python train.py --d_model=256 --d_shared_expert=192 --moe_layers=[1, 2, 3, 4, 5, 6, 7, 8, 9, 10, 11, 12, 13] --router_score="softmax" --normalize_top_k=true --balance_bias=true --router_bias=true --tie_embeddings=false --optimizer="muon_variant" --grad_clip=1.0 --batch_tokens=131072 --seq_len=256
Below are experts of layer 11 (counted from 0) of a mixture-of-experts language model. Rows are named router (the router's row for the expert), down (a neuron's output weights, with its number) and show model dimensions 192-255. Each number is 500 + 40 x the weight over its row's rms, rounded and kept within 0 to 999. Numbers have three digits each.
After each expert's rows: a language model's description of what the expert responds to; "comes before" lists some tokens at least twice as common just after its tokens as in all text. This comes from a sample of Wikipedia text that the model never trained on. Tokens count by the router's weight.

# expert 4
router:509555505490419456514487515547553508440524533472567500522401488555479391440556525499532583557539507550479470503468471514509475455510519573525490547514506455488475536563513589459547469505498520
down0:487494479464440470482455522512499512515436521526527519508495506545470541616506478468587473502460496525559493529459467515497502486478548427556448514562511510465511441547489451432521497567520432
down1:485505516511498549533462427461497532507462481516562499516460520505507508545523445439538552517479522484437510511441500480459473486495526526463477540544546538529490556497531545465522487458447508
down2:502490506516447472420536488442514460467493518503483441445492507503474472495549592485500532456416501466460444425484536514471516528506459486475476497603479455455504573530500503510491526510486490
down3:480443477543493461501491517423461581498517472530579464543469556488467434530434503460570501452475422467519460517416473500533462494550535551526458496504448530491518493474439550526532518506490503
down4:484510514423496492597502542539430496464540457472521501525560501523528505557469503552485546503499487513496551478462583506441505522577463546455496551557468493499453462499420489523495493512497538
It responds to: Time and place prepositions. Prepositions introducing dates, periods or locations, mostly in, at, during, until, from, often before years like 1743 or "the".
comes before: " the", " 201", " 202", " 194", " 196", " 200"

# expert 60
router:524496564484544530496486448458510524482460487556500437543491465501479477480531514503475490456495506460534516453451446491448499573554524537464499491443525485528538459440442504558482551416464410
down0:495557498525504480549450539471525470531494538488509585530487430511476522530461542560553491445527557483517430508494468515440452490516579505442503504447436459548544448420558549549491554479408510
down1:500503519522504537498535442453577550487500534472435430538441521490501529488456477487464495559502510480516411489528493502554481472476490535476588432443598482439530527494606482508465458453446467
down2:482513466592521476614521514481566451561549468508507488487573509496525491478541506521488443522482462536465544584465448540441555562526511477523473551499435481527530531542516492514527571524461482
down3:494434510444488497410480560460499485540423471507544537493490521533495582492526505534530532469484548535502488507486503478541427474467465474467514489507452517471486497560517573466547439515488456
down4:456532458505526519516502444491508493575498481480439407521502508535476526474567418534460493480388578435532526509511564533532529550539519535491478504548480463413515487512512450521495543566559490
It responds to: Table separators, census nouns. Pipe and semicolon separators between numbers in election and results tables, plus census nouns like household, construction, design.
comes before: " ", " 0", " 1", "\n", " 2", " —"

# expert 5
router:467456513522534473552581493566496574503534509448397466509448442543513468452519474509444481536447461508445511513552519504611502545544467532534525516553524517494499513517494549492570469477568510
down0:568457529498475483524455571419494449633533507498530491518518465438423453431480565504531495490509572549508485478439492485435565522426503523484451503498443406565488494576454494482517507500543528
down1:506481565491568539495526522535556501519554531550525513508522519447469542487451485462481478487450492485479495461492549483529499502423460539496461409502518366514516529450590545474497508517496490
down2:525561508505595538544557497510445577552459528521556486522542457433404501550427439502540432578517494571502500490606536512474561486530482486510452438521515501498486415527479472437495542491477568
down3:451529530484476501530515549471472510538559453482478524524499499521530494505455498472429509461467430439477525451503474454498496427462470509484499458564509479523461538499501484499511485542552544
down4:515458528546517424492453468515554495522468495537501498490536501519506441464500547475472499436582519476478501529522547550504466484487476547402554440453518479501591526531492548513499471550528493
It responds to: Prepositions and pro- prefix. Prepositions after nouns or verbs, such as of, for, during, on, plus word-initial pro- and influ- pieces: process, proven.
comes before: " the", " a", " his", "ce", " their", "ces"

# expert 52
router:504456510503485460492495487471488525514507480465517421532491501556561547530476472480488516450401506542462445471504531430535411505590575474560544589520551495536507463480497520543522565501551455
down0:539566515546462521465521525508502483521479540423494404514539523520585486458568474540471505505486579511525512522461506488547480520462478515489473427515512450523464454447505523552550479483519517
down1:504473475500503467450451453507502538554529465540497528431493500492470522448542490487474515443494498539509469501526463543467473485516530499464452543478483496496530533491542534612490443494509491
down2:537505472468472514531523505448513510486524500533489572568561518590558547509527456482548579477482475499483490543520548501517440502536475541483491504526550551478439555534508536539538505507562507
down3:510506466489479485470531550536499503473479464487478520485454512541500502528541580491532495429597503448470474554507497517480551455468535555473495509573471503519550542455509541554469525501507533
down4:557456488552490492509460440429597530498535457586517467517454505436542555518561488516486453552575525517470476509455501517498527521485490527502411583463492508524524462448528510499505467494494484
It responds to: Coordinating conjunctions. Conjunctions and list separators joining nouns or clauses, mostly and, or, but, including, plus commas and slashes in lists, as in "North and South".
comes before: " the", " a", " and", " other", " he", " his"

# expert 31
router:494406515507524538556529524416545535548499468535485486484526508457519523534506437505444542536484483558521459478443529474464535535477544544591470484415467526553460518510487563488509506479473492
down0:546473493490492487424548478519503448505477491505485478497602492548519438497496507576541476508487515524434474507494527494518485505562512498477554523503518486526546574541485451543538519432445534
down1:479521531480441499529468518537502482507530440507564515451397524475528558496498502520443465494493488487471525496471461464469480538502505518522458476550509466532552473515491554493530441458489440
down2:553500457461526546458490459460451542526545431523507437475528555475542496508434466484533499469500523459503506490530580471441473472506581437488477492418468507464554456483570513517537491503485514
down3:567482516477466542483578492528462443488406514568514530532458509532527538491430417527500471480505492532479478428557473471477474529498439527493507372465482504465403574493478465514475473464512485
down4:446539465498503464506508435478522602431492424546492503497517491527527468513581423476499537512541473489493470411553568463466522508502441520521514476500502451418517593469533492517489529551476555
It responds to: Noun endings, people pronouns. Last piece of a noun or name and pronouns for people, e.g. Kh-an, Div-ya, activ-ities, they, him, students, players, often before and.
comes before: " and", " in", ".", " was", "'s", " to"

# expert 46
router:524569429467544544491546523539554523601499574550474585482537514523472519539480540469498586489494463538493553466444482537483484454544548523530501491489471502467463517513508526484510487468460479
down0:439426483494521456522504524457530552538466540499447513400476468468557589463486446478529483489506472451439509453501511471482527438507487487453522502596494483543522500508513522552399520438524459
down1:523492557490475509553491512468532528534548496477455490522470521499478455485434510520532487472482458547510519552476498512545551503492453434427504607550503582533404569480505503526507536521507477
down2:515445522493523529481452523577452506466482584512493514488508450492461492514481468493535556503548564513469494513477518523489442501501467512518551531482454505458497483486414540532518520521526524
down3:536518486430491425532436526531450464499467527529571506494523498532466494507482467560527540483575521494451459467530529511514523501469545551560518466508507493538472469522475512497395464501486506
down4:476498508487525457532499546489492521458475501531526499480512432483581470480498509536505569493477579487423492472547514535536541566449539498527489491525545488525473541478528554489451462448483489
It responds to: Mid-clause content words. Common nouns, quantifiers and word-final pieces in the middle of expository clauses, such as end, part, all, made, one, -ing, -ation, usually before of or in.
comes before: " of", " the", " in", " a", " for", " to"

# expert 41
router:452488450541480475499521535498479448513484502447467493473544515494484502537576554412566522467546481567541480519520533484519535503505484567429565475530432520506529511463509505474470519500468565
down0:478463566511499432429486532490422508517508527524545440471464437532466482563527567519515491544508492477466486513492451484493497604547472502543515448481513488485512471504558546504459549540471543
down1:555415470478462455518536428512509450541516487542535560454556420485488525466508505506494513522462480536437459537485421470522540575466539502467526493526489482480488517476571527438425508490521452
down2:491448556473511481491560565558514498540492515489529527550433488543561520482487516540478567528503500459482580511539477500407545538490474510516541485462489400446504509495500458482539500456560548
down3:478597542466516523536503564535524450478518491568564546510481479475528553569464504472541609505396519519527474454528473455495483437544457496468515526469502444428504484504532510556509429483471481
down4:535496556543463527516539500517484466566499458445463527482485462460384554510516469479559474553544522481542467487499438479591525540436499529465511573449521507507511438490493519451527473492506475
It responds to: Table and list delimiters. Pipe separators, table divider rows, heading equals signs and list dashes in tables, infoboxes and sports statistics.
comes before: "\n", " ", "|", " 0", " 1", " Total"

# expert 63
router:461508590541432517497534481432501538530478516433586547409536432540543532465448501447510537493483483510491503494571499483452535497453495475539513527539512549521518492441499508477491495534531457
down0:496453510492543506556453613468472488511533536516454470498456531441471524459577524494442531453546507487457507565501416517475487535512447451557475506496503450528544550540487503496531494518604454
down1:511506411529455511529472499486516464474535524467463412540540479579519502532550528457471468499479501480449555499496529538525550495510426411499523404420490464571580463523523520535505545521516518
down2:483477489469552529492557475473521553491468459507459478557536566468497478519449553377544590488441490456547460417478438531446557519545477477506452535529508454478487538454499524483447569440573460
down3:544519580481466442528581459504497492521550496567493542552459527483501551504519455469466576484499485529507449497482526518476560504539559453517605470485534477520443506469534456564464466420499537
down4:581532458449433601512453553500473460502429537551483460506453465456471502464505525465507539522427512526417495494483467592581463473568462490493501486443536483518500511525515506542539508572539435
It responds to: Years and ages. Century pieces of years such as 194, 201, 197, ages in Born/Died lines (aged 89), and digits in track times.
comes before: "3", "1", "4", "5", "6", "2"

# expert 28
router:517488414511549547588541538502540528566490589548458398513406509544535501495468438455539495428489389505474454484519516560518566547502536502515482517406507523527477491519509500478571558490541433
down0:492533575550483536462543450555467515505504461579481443539429464505504415478516500414509485474550540511407550522481406480512507449507544502483449537568518591489558478421476548527527529478532522
down1:495530505519492484491545519521483531484509545563454468424468424571484465476509427443506501454527451582497511480557582443451472485500490524460419465433556389508557456518585534486511505542555488
down2:426497519470499487427443496508475511491529503485428521429498528574511422440476557516450490560407529512559455507537539488556510451469518509559516460538447451483510483470496493551470509445556474
down3:468476427464453557516474487505495509485484522505559484454514485574543479506544528439534554550491538496529487461516506503512530514594444511540565475577465534592521504564491444542535454540501398
down4:536459505515468511491465495488417544502512461426452558524515536505527413501469557528471504471528509462544543589446552494497494506604483496540441492466527477584493493561505502388535555525508500
It responds to: Biography predicate verbs. Main verbs after a subject in narrative prose, especially biographies, such as was, joined, became, signed, served, received, and past-tense endings like -ized.
comes before: " the", " a", " in", " by", " to", " his"

# expert 36
router:479510551519488455441450481605537506460484503448495497433562509499575511481499532439531495507545502485559495546497458487533492436448556468518515541624555562542442490461469562494498453494509578
down0:482510546457518516526577535549500482481524457533493543531563468525456516548457452507475510488549468535538561562546432523484532479463461465526455476513518495541525485538552528516543503486505523
down1:462488506570452503420539569478439531547508436492532500503540435499428483423507485545539488463468493553552523566474513485469518451465501511504543458499460480546449492489432578467574489485510452
down2:489516522529517487530497494504517447448468537487439506552517500475570533508489548465500427460516552509561461515541530476446479536468522493505515498467480524464499498425507542542528410539453494
down3:456515434425586501433527440554568514450471536523530479496484515431470512530514514487461549473469488449448546457510551380465481552538489483509519430481485572500486530531477522475547550432492469
down4:515545520540494449451491606517517560418521470467426526487518459553490500485467552524514520517501526463483534515466530427513478429577511545433566505571585403453501565535410518517473513499520575
It responds to: Coordinates and numeric digits. Digits, degree and minute signs and decimals inside geographic coordinates like 36°48′59″N, plus years in legal citations and scores.
comes before: "0", "6", "9", "7", "8", "1"

# expert 0
router:546505485477546471542567532490470550529471533498424546530514509521467517530476524597518488594495525472534477481458450533462483536491527475580456490527511495524541491547483474493513559448446439
down0:536389551525430472514535478559509482547458484500492513549475457572553455517536516496518494507530481554493484493528549529463473462456510476501499469502524541489459505507543595535457394551472524
down1:563515396505482511481526524589440594394464577491512447547485548513522478492482488540488491536485422512469492584484571468524517497510555443505476506508468531501560500491583498552507561500555548
down2:521449508591494556451457480534543432480463460504570405549515553489435460600505490460500440445409553520463570497503451514521499424490455541481549568588493451541505543545545485519493567451533525
down3:547538490477530487488368511519553446504503466532536531512484496495486518485479473478505534488540495533472464456464530480506451492529513495452494469563488539472501495495481511552457533563501414
down4:559452468589517506501479470490533448522579502484441529500491508472524517490490531533473469466480567475532607463551491505553453518475446460558515472485458494466491545530468468531534532523411540
It responds to: Clause connectives, government titles. Words opening clauses such as that, which, when, although, However, plus the Department/Secretary of State in government prose.
comes before: " of", " the", " he", " was", " that", " it"

# expert 8
router:506489568488512454487543496444535496471544494507449379404508523494489482476554404480537468459524468538487550463546487508531504531483522482545550494450499567548543494451517449488488514555433478
down0:518477504554437465468485432546481628566463447413485523452489590556456495492490455536540465530529490481504448511536514473518532488517434535476556537468477473515513451485464509491450489433491523
down1:581575535512492401421464536453518470490373482532520404539486459523501478481492573535487511521509522472453505462487524444496468583461471439536437457421428476550494486508475539461525430508526434
down2:562606534515458425453524506538526500516495525489492515528449463503507498536513517474520520567432550478613506424508491482531512415502514505492451573500419574445522513555475460552575555493457420
down3:566477502486619493536492493581419550541524490472550470468525459518558436535520508475465556528503508521537527493455450541468462578503566561525553490557448559547441509494445574479520463506446542
down4:544486565467539562560416501518591533468537475519527557448535551528457469556491486547472506451492528556533464543478495490428507530473478468449475488525475513484513493532493567436440470505507512
It responds to: Table row pipes. Pipe characters that open new rows in Wikipedia tables after line breaks, plus list-label words like Died:, Wins:, and coordinate °N.
comes before: "\n", " 6", " 7", " 8", " 2", " 3"

# expert 49
router:525479501535519523562448487528498444505517514533531511521484486489412480572532444453491488511503451528426561524516509462494490520459486421492509520472519554567497468537538472561579470539463525
down0:591473485561536467431499545529564537450549550471472468543542538468500462422492480498527453541549524469517493468564523489489515512481514564462499473558498565437407470501494506539503441561486530
down1:509491452541501488449496487486477471439433460481517455509494473507472442506452476459455473489495507520497539490442446488526478507479499518488485465443516508477480434393579506470536492500465507
down2:548509553555571530527447552521477485450540592496461482474489587445401550464521548433551527482533475497543548486487513533576572532518484485586496469506460508496467454510473458464495467516418521
down3:427532464483508526470536468413415518523521490504511496480473499486523525437497440483475537465485512494421465456496483523542509485497489466582483551536484445522520465587451537419528450496529488
down4:536536484488501574480474514469561500470439476507464491470425479552398461486497504488503396499525455488512505548547633546506459482453548578509476513565508484481519517487568540558569536484505493
It responds to: Non-Latin scripts, unit abbreviations. Cyrillic and Arabic characters in native-name glosses, the closing parenthesis after them, and unit abbreviations such as ft, lb, sq, °W.
comes before: ":", " is", " in", ")", " =", " was"